Weights of a small mixture-of-experts language model, trained from scratch on English Wikipedia: a variant of Muon for the experts.
Below are experts of layer 7 (counted from 0) of a mixture-of-experts language model. Rows are named router (the router's row for the expert), down (a neuron's output weights, with its number) and show model dimensions 128-159. Each number is 128 + 32 x the weight over its row's rms, rounded and kept within 0 to 255. Numbers have three digits each.
After each expert's rows: a language model's description of what the expert responds to; "comes before" lists some tokens at least twice as common just after its tokens as in all text. This comes from a sample of Wikipedia text that the model never trained on. Tokens count by the router's weight.

# expert 18
router:074134176109161110147116138147109120162157215172071203122117131144169109134103114158143148079125
down0:145070127063093147157162133168098136120118131163115059124121138110142153176134098113138094146130
down1:157149142130075150109168115133128144073166096078168123163133175092133144123133146145134125127140
down2:156163180118142143232109125138068130215123131124119133128146104094180127113114095124131055131113
down3:096144187139121113064068118117116089037121188147159185195141184130099094213121104092138145084084
down4:174156168117174138084130127128105069181095073154143130080094134207140099154116166114120165122135
down5:099148144114173166149096089141171134115093097113101170104152145158096106096126166118102204127100
down6:074090136110130064138112191123170153175100129094157138107109170151143136146150099090142170134210
down7:100109117101091121072189088147127121076178159080093117130128130150160064098150147136132069097139
down8:103166121133159131135122145146130098106102113111089128129116133174121190082114110128065122091113
down9:138123158140142140175095078115165145058063099166118150169152127156140168118162156121175140162157
down10:111148111088130132159155170149106117083131204138136138126131130193096071117182141102115155123138
down11:148146151101109110191154152153139080152129133116121146184120101187146110128185103147098106126127
down12:114107169065174105156139078132123148117133142153110129103149139116100159099117128092144162210171
down13:172169093133143134109103118182149123121190112066127122034133175147090109078108068135115160144140
down14:123139102134086150072151151079132112151125083128098126105199106113159088168096110143130113165162
down15:088130121122087188104133095159120164126138096109149094146096137123131175078101093106188131177090
down16:110131123075068054157133086108178140176157129155101153156142180150109119124129121163106128080101
down17:170108107164147192087095118105125155166134073157129172111081077160093130121088140065101068102142
down18:131113116155069141146141132115170122161192140143117122109124152084099133110203095081088146154146
It responds to: Final pieces of names and titles in cast lists, species and fiction, such as -ie, -ley, -less, -ilis, -udd.
comes before: " |", ",", "'s", " (", " is", " was"

# expert 62
router:055122180117161168180165136160158108175136131189117136108106178126173154124173113145153170107154
down0:112103126152126139169143103175164140070122138122163051150067083059127093138152103122175106198095
down1:163108110115113084106069108098183088087133138135174079159095145104126174110146129118107101175200
down2:166151103167135104150183112152128129132147110130149125088088164087124075139122062094167065134145
down3:061197194153118115201146076189146116159129111164141160145148114138129129131116059133157095092121
down4:153196101085107199165108195096128124118084116178191120145073088086126125115152108133122119158070
down5:116140125127159173107179078184112177133152174112169144150079091192154141167077021181129140083140
down6:165109104106120137140138163121058135097098187122108099090145169130083163137152125144147097134113
down7:082204095112144154159118147151151120126129158110103079189106168167154107132176124140095142114147
down8:096126130153140136137130136115107125072148141163149120105095159069129136130158120134143166108150
down9:142058160095120131113131137170155123107130149079121171137090103170161190092173148171135100077121
down10:083200182094150136140159121169152128112063131123174124121164145120130124087141091107157124171154
down11:175120118047106085076103081149128121144141133145096176114151106059237097136105127115141133153158
down12:120163140094114111138119107193108149174138140086085108142171135150093121109169140099074119156135
down13:085182143121145172139143131197128141147114143186122132185184103122069114130095120161074086111116
down14:093103129105178138071097143123183178164153116145116191136145141145100105192130067179089129128128
down15:112101194132130142136163151156146141132129125110094066143123125049085168106100109168081157099132
down16:221097162120194104141133149108154118146145185121090110081126057097122101161110110124152110140114
down17:140158067088129088103104118128130157091131072182118088094148114100062146183145203119114102133114
down18:156119174108140120068154164148111113144124118101124153089160123138141125170174112125139163141110
It responds to: Later pieces of personal and place names and common first names, e.g. Dan-ica, Sim-ona, San Francisco, George, in sports tables.
comes before: " |", ",", " (", "'s", ";", " City"

# expert 42
router:090125141114124148183157146148161124159144208166099128154139149130183097137131128193124195091103
down14:121101113019094159133148126136117167136148120126160121104130103101129095126138105155153180124091
down15:194144164110158111100089124156124130178056126107135112110124113061136126127113075157188117148139
down16:118162099115098134086151091081089102057181112187165089146130150114126094177118221113153104151196
down17:112151069113115107164152134127191104097178168150138104116099141125141097133085156107179123148132
down18:111130107104111101084142116125081033170084081104135139140168138097146136145123197103102117124182
down19:136202115111085200100156138148130170086152138082129089105135122124107085120142140131077132151138
down20:148182156108124086121151122089153171113112097149123112139105129120164120178143111163146149115140
down21:110180158163075099162152131110154094234090109114179186137115167053181141147074146097162104162146
down22:193150147117198136113122054113154103194124114133141097114104081142154185108160125099112129096110
down23:116123167114164092127092062156135153144116129136138119121144121136178162091137144170100108098077
down24:110159096190144091154129136084108150135071124127176090101212099131126097197143122126167185122118
down25:081126118146144181083135090145132134082046061172083050085172126116120097148187101106151162161153
down26:090116187193119188139170192112166141157114162120142152132171143108148122132146202128138165121086
down27:216158167051156183177119134150131185150130117090147095137085135151100155190131177127073080145107
down28:113153121102104111158101126155115074140132123172118077077178117146076160104061148094073160184144
down29:112118144042129125110195175143118098139077121114093156164095109140112136139165152112159127108100
down30:085108140106074078141127143126183144119157119056117130167111113107180118083137094134089075132135
down31:116155091162097084132076130087131117081068174140086154127123108142182177101160103137180115111128
down32:088084127104076076066124153149147119154121176113145136090126082108100144087111121113173141147109
It responds to: Pipe separators following numeric cells in league tables, election results and racing tables, plus markdown row dividers like |---|---|.
comes before: "\n", " ", " 1", " 0", " 2", " 3"

# expert 17
router:093127140053153154163172156178126091164153156188104101106110173082116124148150167199157120083127
down14:084211068179128132163069075140191143185119105110136143112120101131090228132101122141182179127139
down15:145108089117144159131145134093140145110050169122085091103143115057149098121132150098191121163107
down16:150143131101109154105145101105082111122109126067087106097147143171126127067118156154107125106072
down17:108071129158113143105098177104091125190125172112107164094156163160118135125174149104174066108111
down18:165083084115120089083078109152137044134135190136184144114088152142168138128176155153137093150164
down19:151105115141154145151105153101113143127098120117120130118122100148098109142122133172095115080094
down20:116182121128087128098142171162149156080118165140123142055091113148128150106113075177046100168139
down21:162086075089120146138128187156117146151107176146096064117117094115081086119150140109136191142170
down22:094139097143116095102149115154106101135094150162119144080194028115161178105124173127123157099140
down23:093133160202165133108013140110168111170103121111086130115141050154151135086113157095151157117108
down24:119146087174083122171189135168087132123134087157159140032099095177211151103082131081203168132129
down25:109143127115161141081136157152112113170123119109137110142144103096139102090117125177083136144106
down26:109076105116178133134125064095088137124101137173107136110149093106171107127105124083089159122123
down27:070127195158079165169168102114104110077118178117113119058102119125106122128166135133150167142135
down28:073088125107093083082116109094042149162104118149112089102125158129061163111136129184090106197107
down29:162183185180090136152148145109128128091136119169151116165135167115132180127127157111128176133185
down30:117152145123160142144177127110138156121141169158123083168128102140150157144140104186110134107061
down31:107115150114121147140092111156146047188174087064106069094181131140092147092166166148095101143108
down32:084159113139100068153116111121128173097151128111099193188175152078183079160130123175173122099104
It responds to: Commas after clauses, and nouns for works, kin and roles after the/his, such as album, song, film, father, brother, club.
comes before: " of", ",", " and", " was", " in", " who"

# expert 2
router:109174176095130119174165158159170133144126152116117148111101147121127126151137143164152109108145
down0:137090126123142155142111053119141113097112075079115157113171184108057148131142104099133137141139
down1:093174155170106199073131121095102110150152135134177152120080070135111133142087197177141120144129
down2:138139202125112136137124106124079096183132115145120118098115082161159138082138070201103208116163
down3:104116074121136120102085157105125118145082131113118100165136193089155119125100124101119139161086
down4:129160139107152104111099100124090126102100135148126194079125139140138134099151162096147114143110
down5:098172148114093120070135154157104025188084111122156155100158090122100151160085167179098109089103
down6:142084179131169174134088166090147109115100093173145100127116114103155154144169147145146200118120
down7:176128159102066172097085181127128129199091109135097065167092130111185107022184147095177147161122
down8:166118115108065066138179072074106098135165128101117101130100110107123088132113135106112135148162
down9:184154139118102105107140112136180130042060157147180113117135156155164084145132126111145160114157
down10:106146187110146122196070151109127128132109134162115094096116126082133133141153139112160089051158
down11:087091159133149129141184115168166170116161185132156151113134131107125094120138061154184121141120
down12:156050094145087158143143129123122056140081128108122099084176085128155141113127155073125168142102
down13:115138131097084140168106150099142158112186100128186134177084166187086078143086116117057134143093
down14:130155084143129084098125114159122114203122118109109067109116165142165104093139178123132088134137
down15:098131124151141165123107166126137133135121092123107124113135097092088124149113104113144129109136
down16:124129165146140152082104102142152170171144137138128141105120075129138129106174144140107125107099
down17:061165151121127107136165152163111107126178125143069140184150131110156133138058135097058102099120
down18:145111127121119144160158149070154126084121080154147148121114113186106116103146114183176106119089
It responds to: Semicolons and similar separators ending items in dense lists, such as race results, release dates or table cells (13;, 2005;, |).
comes before: " |", "\n", ":", "|", ";", " —;"

# expert 36
router:082167134093112125182167124178137139217123197155108145137111165129192122119127132184145186122131
down0:052118119168080169151175137155098121098136132174088147112111100119117102151110156111132145121087
down1:045129164100118114138134188144102076184126138114107112076068129132130099189193081122103146122059
down2:123160172095147171163154155118153194148132144132152154124066188154105089156128154156122113112098
down3:105098153129076067141173130121162091127145120164142163110129181195102120134129140144143065132185
down4:122177156155154131156062144141143222147043103118107074120110125110101120105132129130157102138087
down5:176151130097157107109175082120159129159194047111122103160115135139131133160124129136223120163191
down6:104205182087112094106136150126072107111140150085107137068092155122100170130107207147201191140140
down7:150080153124129100172157095113176116124133094148155102134192156097123138136097124137118137141038
down8:128177119139128143104108192146121111101079104107130103138088131177113118118096141075114124089138
down9:149126146144151127104071150107125129168141098115068130129108131156118075173110168097156171067074
down10:108116078089122139122118144123090106105123090116151098059132137137107141179059117095100161122137
down11:132160100074097072171148098115114114097134110124061159142111118133130129161134146125094112081105
down12:083119080117024138123125153129149119097151091143091102121130144148121163134126147158165069102186
down13:098125170142157163101093154104161127161076143122103120176092063108128108138094117171119111193141
down14:140116149132085149137103163142117084108118132120097106149109098130133125131165133104139130100106
down15:132081102139105175080101116142125118119128140101141231111091142142137098149157126126086131148148
down16:099164105078111090129137063142081159130141119171149088132107136145172144102170069133102117099202
down17:113126118059154109102115145187129058144184116098160161096116162132122108112172077064146125153126
down18:171121032142101154181177122140165161119095142110111129148102125115145091157191207147135128160137
It responds to: Pipe separators and small numbers in sports-standings and results tables, especially near headers like Pld, W, D, L, GF.
comes before: " |", " ", " 0", "\n", ";", "–"

# expert 50
router:084152147116170177166144160148120106172104134175094189115092133084136115156158176168161187085133
down0:121114162115125124181114140169113117155105208102128115125137073121099144130073149116164129097133
down1:148125088139140115150149174136112129135158101128142174123129172168143094148112114121138129068108
down2:136159116136216136095107095135154159103086153109126145148178070116044139118134114147067150154118
down3:108126148083142152099120142109170115108115132136139108140140104145091133143122096119093109143144
down4:070129149124151133186111077115095119116106114142160128106125093181101094163150133148101139087107
down5:112119102171155113116125091141098136116108156144116138131120126137157164163108143142040150101153
down6:075077078095125111099067109075100133040129105146228081133132101110087108116088147131228170086105
down7:073137113093105195101147145134126118122168122106160120188115158147117160027146106163140091121095
down8:135175170121104110133151140156145068071195148121158086140099107090148023107204112132100136185132
down9:170121127142162115114129143106187128106085170075064128096122124160078132125107156113129094118138
down10:053122033113061135165124115101164130137084121117178176123135125108122115086125113118132037092122
down11:108131125130113158089127070113170116169118144136156168073119115163140144116065108163198106111103
down12:093143134147117157093167154129114181149136102132161161094161132132136086112209152149101143166127
down13:124118162111137099122131152137113087165151154187161100145114159111182095106145155169209154124122
down14:123130118185154118151070167159097115098161131157205118154131094154127122169211119127108120141107
down15:112142181103083149130083133180149143127159131093148083104079138145137108116127127095131119157155
down16:133127086140140072186127098127177116134115124152152101128113119124122065138124144078087149133078
down17:146136150169087085146111147111112122151104082137129153104158114101106113179144149112142154124104
down18:125144097155161130069095176135152077034106101135127133148112144117139150151187134161174158142134
It responds to: Content verbs and past participles after a subject or auxiliary, e.g. used, released, meant that, states that, including word-final pieces like -ulates.
comes before: " to", " the", " by", " a", " in", " that"

# expert 20
router:102105129088161158179144162160132071179160143209069155112100191105127131148136150168202161070122
down0:068230124152156192083130122099126131147135152101160153156127089175127080099094151146135111119126
down1:140135146081147125135196187136109101156091158168092079126069103156107077146066104119114149129076
down2:085156150198114155112149125170171074057094149084127138196162088143128186117159106098150132167163
down3:144115150145084115151154146117122172079152137135142120145141142139132123143173129132087157111129
down4:155112086123124085148120089193124055111126134154125131128099133137107109154191183105166134108123
down5:144145163104175130091113121109145164120141102099175102088143090083126144117146121137077115132140
down6:170159114159054119146131095114136067101096076135134119147142162062118150127158134090105115108120
down7:115118174130125141134175116161105112134150165167118050102120154131110160140117123086149101140121
down8:095107122090109137106102091151152138067143109116121116099110129122196109051106146157178149181152
down9:147113125081108127123123145127125112145098155146142131128132149103116142108198128130134113121095
down10:090120110108118159150120090154143105156185088176067185103183110119086098154114110070115125178170
down11:092180134139103056079159145160142105162130111131178105096122098116168120166162156128105103070155
down12:131149138089098133122156052142078136093164066114120106108114120077198108082071114103140134124165
down13:095136176154139115132069105107153129173079180095171089124097118109071131081074072082124177110135
down14:110154108123134130161178082111175116177123094186109103138172141143148100167126144110156183134142
down15:136039080139134131153125104134069116121129150118140123134159178116195133123135094082166159026104
down16:128164151124187141103118128065141175127121115108115113204136174165147107095133106158121139129122
down17:144115140130101117126137131092181143148065113130161160142152105106144165064163136164097169157191
down18:153135112103089146132101137124083117082105170134078153168146104200116158112188110146134101206120
It responds to: Subject pronouns, auxiliaries and infinitive to in narrative prose, plus following manner adverbs, e.g. he had, would immediately, quickly signed.
comes before: " was", " be", " to", " been", " a", " is"

# expert 38
router:097150143102122151147126140136148121149106157138081157113113185097122093157141172147167153103147
down0:084128153158141087097138141180097177218141117117108103101096113167096086114122152138125135136140
down1:110111152137113092165164140128146160150091135116130115171185094080043109164131142176122165103134
down2:032122098059114136127107102120137123147125185160063146120142128134104162132133140152168094146102
down3:160054108095225182098148114128112191041101101146080150125150160077122120143101145137132098107076
down4:112092128157034144143129123101145113101129149138140143123151120164173127112090169106127152035174
down5:111093140130214201102078138103152070086137133152112137126127103183086132076131078107137106143035
down6:143106027132099143128094116200106140179174140146170178119136116131143139119107107142119164183159
down7:107178130116178147114172144124169123085071130079099125190123183115087100120158160097210126157099
down8:170145146106128109202146154105085165145110205144172153142148110109102140135122149059099151153151
down9:083171134115156145168133103143144118137192096125158087120195155175116142084158107140145188149074
down10:154070131185142137136145165126131117106086132105105109143204206102085135241086143133107167156110
down11:146130069119111143140113136112096118146125183147135163126169144138139122084165164092110134140172
down12:083079163174098137101125183130196100075135139133184139137098164144145071130168133127118100145139
down13:170089121125167105133103146087121136108120106122153145150082083123167097093139146110098143139110
down14:105146174121088153113162129112117152140192153159127171117096122176194144042139136123139092157099
down15:128120191121154085067172173153112107104108121185168150128112141111149148123135159180144148113105
down16:152149157106128133111111118164119125166144077122146168188062131186128171143164117144159079094135
down17:140162062106173151143094085149132108080117181122107114125104161086158145117095068105032082167151
down18:151194101126126127165102127128129197172106149101064109085079150101134125166103126108094077131194
It responds to: Determiners and possessives (the, its, their) and prepositions like into, through right after a verb or preposition, e.g. "characterized by its".
comes before: " the", " a", " their", " an", " its", " his"

# expert 47
router:069121154084134148170159177150146075111131183146107140127126146071149106159156167175172146108139
down0:102136140153130107135154139094103100125128087147089054151062128133155148124085163118106126141082
down1:133157066143124125153180041168126148103151122083170136167150142101089102169144129136184189111145
down2:085157176142072083114145168167181177189136107178111131093073144129156136151076090080109181140119
down3:171128102100144107123082175109204093153122144172103120144199097095098155135095077148112143127250
down4:136126165177185141173110120166128118125093077141163201111114150126107142153148156126166137171127
down5:128156152098163121151043162135148131112170114100126109133147083098124127157103133101170167126152
down6:141119128127136118130171091138133109092143179079123118129076175113121119102127124117085161143128
down7:146164126142123090125115179094146070104124137118119158171165149082147112129117151082121114135130
down8:149086096140166113117125112166124066174175077138106069095082112124115135102152109139136152103142
down9:138146076136175157149097135167173137179180144127142184092155163137096121187086115113132129150142
down10:105146128106113167139130126159155115150168107204130141120156133096168148122147101159115141128178
down11:140145105110134150124098144163132078082146174093155191094123161162134141116128119130074124137118
down12:107120081128072147099154089136145112110130085135111101174117156183163143099166133158113133180115
down13:112124157181101142066138095167113135115137100127172114093135125151084153117109146093121096100156
down14:126133137086182165145105162122125134149108124149144087132141129139155161179079143184101180102185
down15:131141109141158127124201175142140104098141103095183169149105115114120138120148134155109158092096
down16:144094145115144091123163105135069166133134154142172163135126122118113111118102158129135117129125
down17:095141165133187185131066105144130089110146165167124121184077160122106066117178093174173079089065
down18:107151105158149127127175138164136191099070117109080124162132096081124125135137132118098116127156
It responds to: Short everyday words beginning compounds or phrases, like hand(cuffed), back, head, water, out(spoken), moon(lighting), football, fire.
comes before: " of", "-", " and", "ing", "ed", "s"

# expert 8
router:117129151096127177157142157138157099152121137137124132109057200121133105143189127173158146127120
down0:127102129166124110125117099176140197164178089071155109087136117145129143127098130152135140106127
down1:174162184148115122185084156158169129113138113174155103140129148167056105093093181145129071120074
down2:129135182130148107145100076110151092145129161111126120150162117098102143136213126103112126121142
down3:179139084122127151173138097130110083155106138126152144112120137106114079132145071092171129081144
down4:160104092157175110139127163104104138139092091070130168155126140145092083121061059133115122160114
down5:132098108150057096105077135092085123078125119160142127099121102109132142076166068146168125104132
down6:107178140164134140162128080163124133109119192052148110174165201148143114132110147116125145175065
down7:115130125117080114136111128125073091131202145141102121085185150081159141187142180123098133177097
down8:103215083106147155074166186113119127082090130083120088140087104093122067109124097104137108099145
down9:110146088123144171131075213187118057162160115119111141135112119104154130141107089144136119138163
down10:159110144119130095133214123155095141128145161157182103199118102143185148155094129154132105080107
down11:121139204135177089144130099138129104196132124183089128142116147232079177146133095181150120111113
down12:060136174096105162134079203143114131126091126111175086138109137121127144161127064195137082112132
down13:180124117143165148117108145144109162137148191094113185124161109135087185188106138122108129099155
down14:127116161142151161104121147082147166145076106111137079147092165144120138097145116089138090112109
down15:098187163094163113176114111121108110185167106031194195180121095092158075161185167099094126107156
down16:143156079103147109139107161128168175077128166151095157145168170102128166145153099148186134163161
down17:086153145124113121085129148131161154169146069043159145127092088093108149135061152110141065082047
down18:110137060127089127177058152130178162080117114069169121156122114099113149046179143096162144118191
It responds to: Coordinating and, &, or, with, including and appositive commas that join names, roles or places, e.g. politician X and painter Y.
comes before: " a", " the", " and", " American", " an", " who"

# expert 27
router:097150180079142117182193144190177092163143163162089118132107165092207161137188136170178150109175
down0:153120106105184102067096087177143157067152080127166124116086094131072099102139105126144159142141
down1:210085115128124031119116123093156114098159194166144123149129105113162198124138068096134137159165
down2:126136115138119144153117073103163114109113074132149146071109119132134181143099154101150117131079
down3:123093130170130068134119154148121082091076098110107107171162165165164143142154121111116178066148
down4:164147133050156107125149149061165149131080085112098125110108172183119125083109093114130138157155
down5:183173110205151107131089150119071082152090145101143097142104149103130153178158152113174149166102
down6:166128147083124167180102074198106140092158161109123185135106147075059131153148135106119155162133
down7:120104157105178155084177173164149122099123136140139129165148175097110089170133138167142108079052
down8:118122159203119084133125146133141160086125146124105181100128118103084164095122109076166177129146
down9:140148148168148189121148115105100135160140192073107118094110094070134099127029134095099065107133
down10:156098131123084146122163112164128158133175162140095158184093101189120187135160128169131155145171
down11:139181120123087136182098106193175149113102162124145129111180086161144149132251148115185062128116
down12:156124133086128152165159053146179131119087157128146130092135129104133124124133143132157099159139
down13:087154106136106106145067121111109150136137173163130165133145142069085106116069104096150134145128
down14:158168154159104146121105115067118091112131090124113156106148122100159102090162209119092144119168
down15:110114103138138137157120111136112092160110116160077119105135181183125159132083173140188116077121
down16:140163127124115112120133081183123109114141145101123155095137130120122144102113076082128113145153
down17:118085119194131162168123126175084119122130146090188130122104110146202077156079169103130076156118
down18:082156107122166160131130143160087156087110143108067137083089124176083116136109169147069142127148
It responds to: Final words of proper names for places and institutions, such as "College", "University", "Palace", "Mississippi", "France", usually after "of" or a comma.
comes before: ",", ".", " (", " of", " and", " in"

# expert 6
router:108153133090164144171122179140128079170142129192095174078085179069179132135172162126170156094123
down0:205081078156164077155107143178165147170131131078135094160128142099127078135131088137145116136125
down1:116152135074150129157175178170144098135154105111110142108143125182129118096137207179137057096124
down2:158135098203165164097167104104064160136144155162128146095148071144111130107105143156132101104102
down3:116151098106100116152149101093109201176111176149151055144154114128218136142127162130158138135076
down4:063170124075143093112109116169144152116119141164158128112121162108181095101105182171119079071104
down5:085159128110123152147135112128123110107080113117177073150094074105121092167158125118140015072125
down6:171105074110165116116122150059148186120084077083161133136141083133116093149143097124103161095115
down7:128120109139138186111115130157129190181130153121144207057080163117132158089158104087164117124094
down8:128131074155192143125148140114088095165139168113099119158134175163143084166074186111148174148102
down9:100121145198092107171106083136140107145130148147130095167149116080073163152141177142086129167118
down10:115131094125135122141093100142121136182119088172116174144119124159132128104133148144157106067157
down11:118108141135078145172133150155111174154153166115105123132166080092109166072113092144132134171143
down12:126101120098191163175133171215110158145138123149114152218142133158174100087100105132086169124160
down13:159088154109063145095081107067135169168179095114128096134077183148158197157129093128187126117127
down14:150140161101110167162080107102154145123156154119113137117136162108101139115142163136122103145111
down15:103150094112126144162136100115109082122131083121111137163122100083132145112089086184128085139102
down16:116106149168128099173151125156092122207159151126112053106083089120147148103116144137166147089146
down17:130132087180122151161151138093102165150150154110137131123192136135144139077160095125092131080123
down18:156151154088098143164117098155084080147170083089160128145155178137164106092152145124116172144160
It responds to: Past-tense verbs and word-final suffixes in biographical prose, such as released, played, held, -ing, -ity, -ize.
comes before: " in", " to", " of", " on", " by", " the"

# expert 46
router:108123143103151178183141162174141072149155146154106146094044152100134127161152136174149123077128
down0:077119115107076130105093160118157167106136174121110132149077080137098136129084182153109100133104
down1:138075124142143079140133160118153099157110188123137144112132101167125199159127150154088116131197
down2:087164141147173136143070086161194113208083052111157188153170137127105140127106075152130201140131
down3:131174204183115078208132140127130112127163156129130164125103152180104148165129115151152121144130
down4:192118129093121118196137096151084158128199133137129119073095101159129124155133136066117139180125
down5:072149126138176162078081102128170137167113175097135089120122169132120148133135132095136112146099
down6:144132159132178079105114169125167151148103157127119102173118120114132079093131148080105110192130
down7:096122083168169081101118126155124158088131064134156167158106149114102081123139121128126143135117
down8:141097151145081147158140170104145143170157086178137138093134145132133183052122151074111106087182
down9:109106178068139129138132126118088117122141148147118068097122171151065177144116189131156081115139
down10:167107074102167125126095190062145120130117163137137110166135130149121108178087141107137136154140
down11:144190118090107097132121147143145091072128174139137108132208121115164147137171136083094129138152
down12:095096128116100110163147130128096173187196126113158139049139105122133171086130136116184119086099
down13:155161108135148097175139106104149063082144137093178198104133138111146115170094122181129082146107
down14:117135126118151105138131197124150127145151095129144174111126100145113162056162060193144115125129
down15:119067104146124110101075124135086155155130088117189134197076092137087147128175141124193124144150
down16:120110152091081112129182106094190154164091148184051152112176159130108120125107175133091161147148
down17:149111135064091130136136202094086115128164180117112156125128135123127141104151151130119142154122
down18:099133100080142129075136134062087140096176133139139155218204158128155133108127133144154152169166
It responds to: Commas and conjunctions linking clauses mid-sentence, such as and, but, while, when, where, because, However.
comes before: " the", " a", " he", " and", " but", " it"

# expert 49
router:117142161139129106204103128147176140121109171143097134107097135102137103146126137168142130075132
down0:061126109112167076170129099078064105161111170157188119158156109177130164114080078156127159198130
down1:152153142146092096088108067160127077110128101120061143054125135112182176115114126053119145148140
down2:156140106106165107119121129131138094110125145087185094138131150154101091133100162141134149134126
down3:092131104146073137106146140141153077156180035116120104090156104136211105163171121106120173174105
down4:070090107158103113159121202161108124182114101144103122131167149123213101151138108102127085090137
down5:112081143154151109158138073062138157147138106151093136091105145127114106111135158207122174065097
down6:054146108162130125193112162081129141214127105129179149129142106126168121175157118069100131141122
down7:133192134103184176129151144139172152026172069107132098101132147195066138080142142092096193152157
down8:165122115150125174192091128161096138151099162039152090114177095094126121151084107158135093099118
down9:133144154163178106113111132119165084100162145077122205079179157160160118109084153138171148113112
down10:100154104128162131092122163077113124118181119105078119117152152167108090137144124154063129092139
down11:156108129097094167123085074119111124110110105174102157188139113188150141097133140115116086168122
down12:123155137154117144112110102131139108090148100110102153168091101177116108142077201119109128169196
down13:183117115107198103126128144089121135169069166084136185137135114085120134183132107111106222102054
down14:105080167126145169144132129150125107113197075165134096135142083154177093159149170151148165185118
down15:143090092097116129093092148176076171107103130141134123084118163111147171104127112134189066100096
down16:171116135086135074063108073148161119163062172096157067134129087100139139109112064132122173110106
down17:152124094117151105166099092128157162099120154189114145134101165159070118112091150132082142180111
down18:072044125126145073154178123117169164090104107144155106130078146105100140181119117122039171126104
It responds to: Pipe separators and numbers inside statistical tables, like league standings, box scores and election results, also dashes, semicolons, percentages.
comes before: " ", " 0", " |", " 1", " 2", " 3"

# expert 26
router:099143183078177146139163151166148101176125170137076105129079128114125121128151161128149154125150
down0:159191145119173108133115105135185105099131178092153071126170149147159142093142090106058094162138
down1:063129125138157154136127071129108143180155151103210125179129153126169112070136161165171116138131
down2:079137133115107106142094101161121103104081126120104135159120113178070100095109111189119087167113
down3:081126137161162129068170158136155127104111104115119077114141119133152094142081096130240085146144
down4:173131149079062126084101149198135115070133102073149148110118139108107084144157176114132133161108
down5:068101097133118124096185114172171168219099124160151124147108099136067117158172084137155132079151
down6:108093116087119099145151101104158111101135115139117098151103100143194139089140161102145115132159
down7:142102110165139090177196079089170147074085100188079148133147117148086124147122155179102111159112
down8:089143148220101110168123161138103180099119119125113126141095127149110182071125130149116185146156
down9:070158094106134148066120172173125156096116103105140119149115122155129089126097129165144040122044
down10:126144087137137083179134170143121164168078135132141154099123082075147073124116080123153072182139
down11:150095169122173101055133163119139159164114145194161131183185100120155222081160113172155155148139
down12:158191092121106147191198124196068092168156115202133165135114119096162083126121112146117116165241
down13:153151160127127167101108117127145096110150107176125150143129130136148176091150136107129141167116
down14:092145116140138109111105116145110160155072147146087074133094108143133118095126137152104157120133
down15:148123156122157100086080123088149117057074125111143150137141146144129119141147157101110147153139
down16:117164138155065090138158156085111118164148127155102166117055103132140123100129144161167140130161
down17:146148138127209130151125091057085092081118171138130112141104185097134116124140131147064126191081
down18:150104128127091131021092134111190161183126141153112095119129169141103070107066157132202106081139
It responds to: Digits, years and short codes inside parentheses or table cells, such as birth dates, chart sources (OCC) and scores (2).
comes before: ")", " |", "),", "–", ").", ");"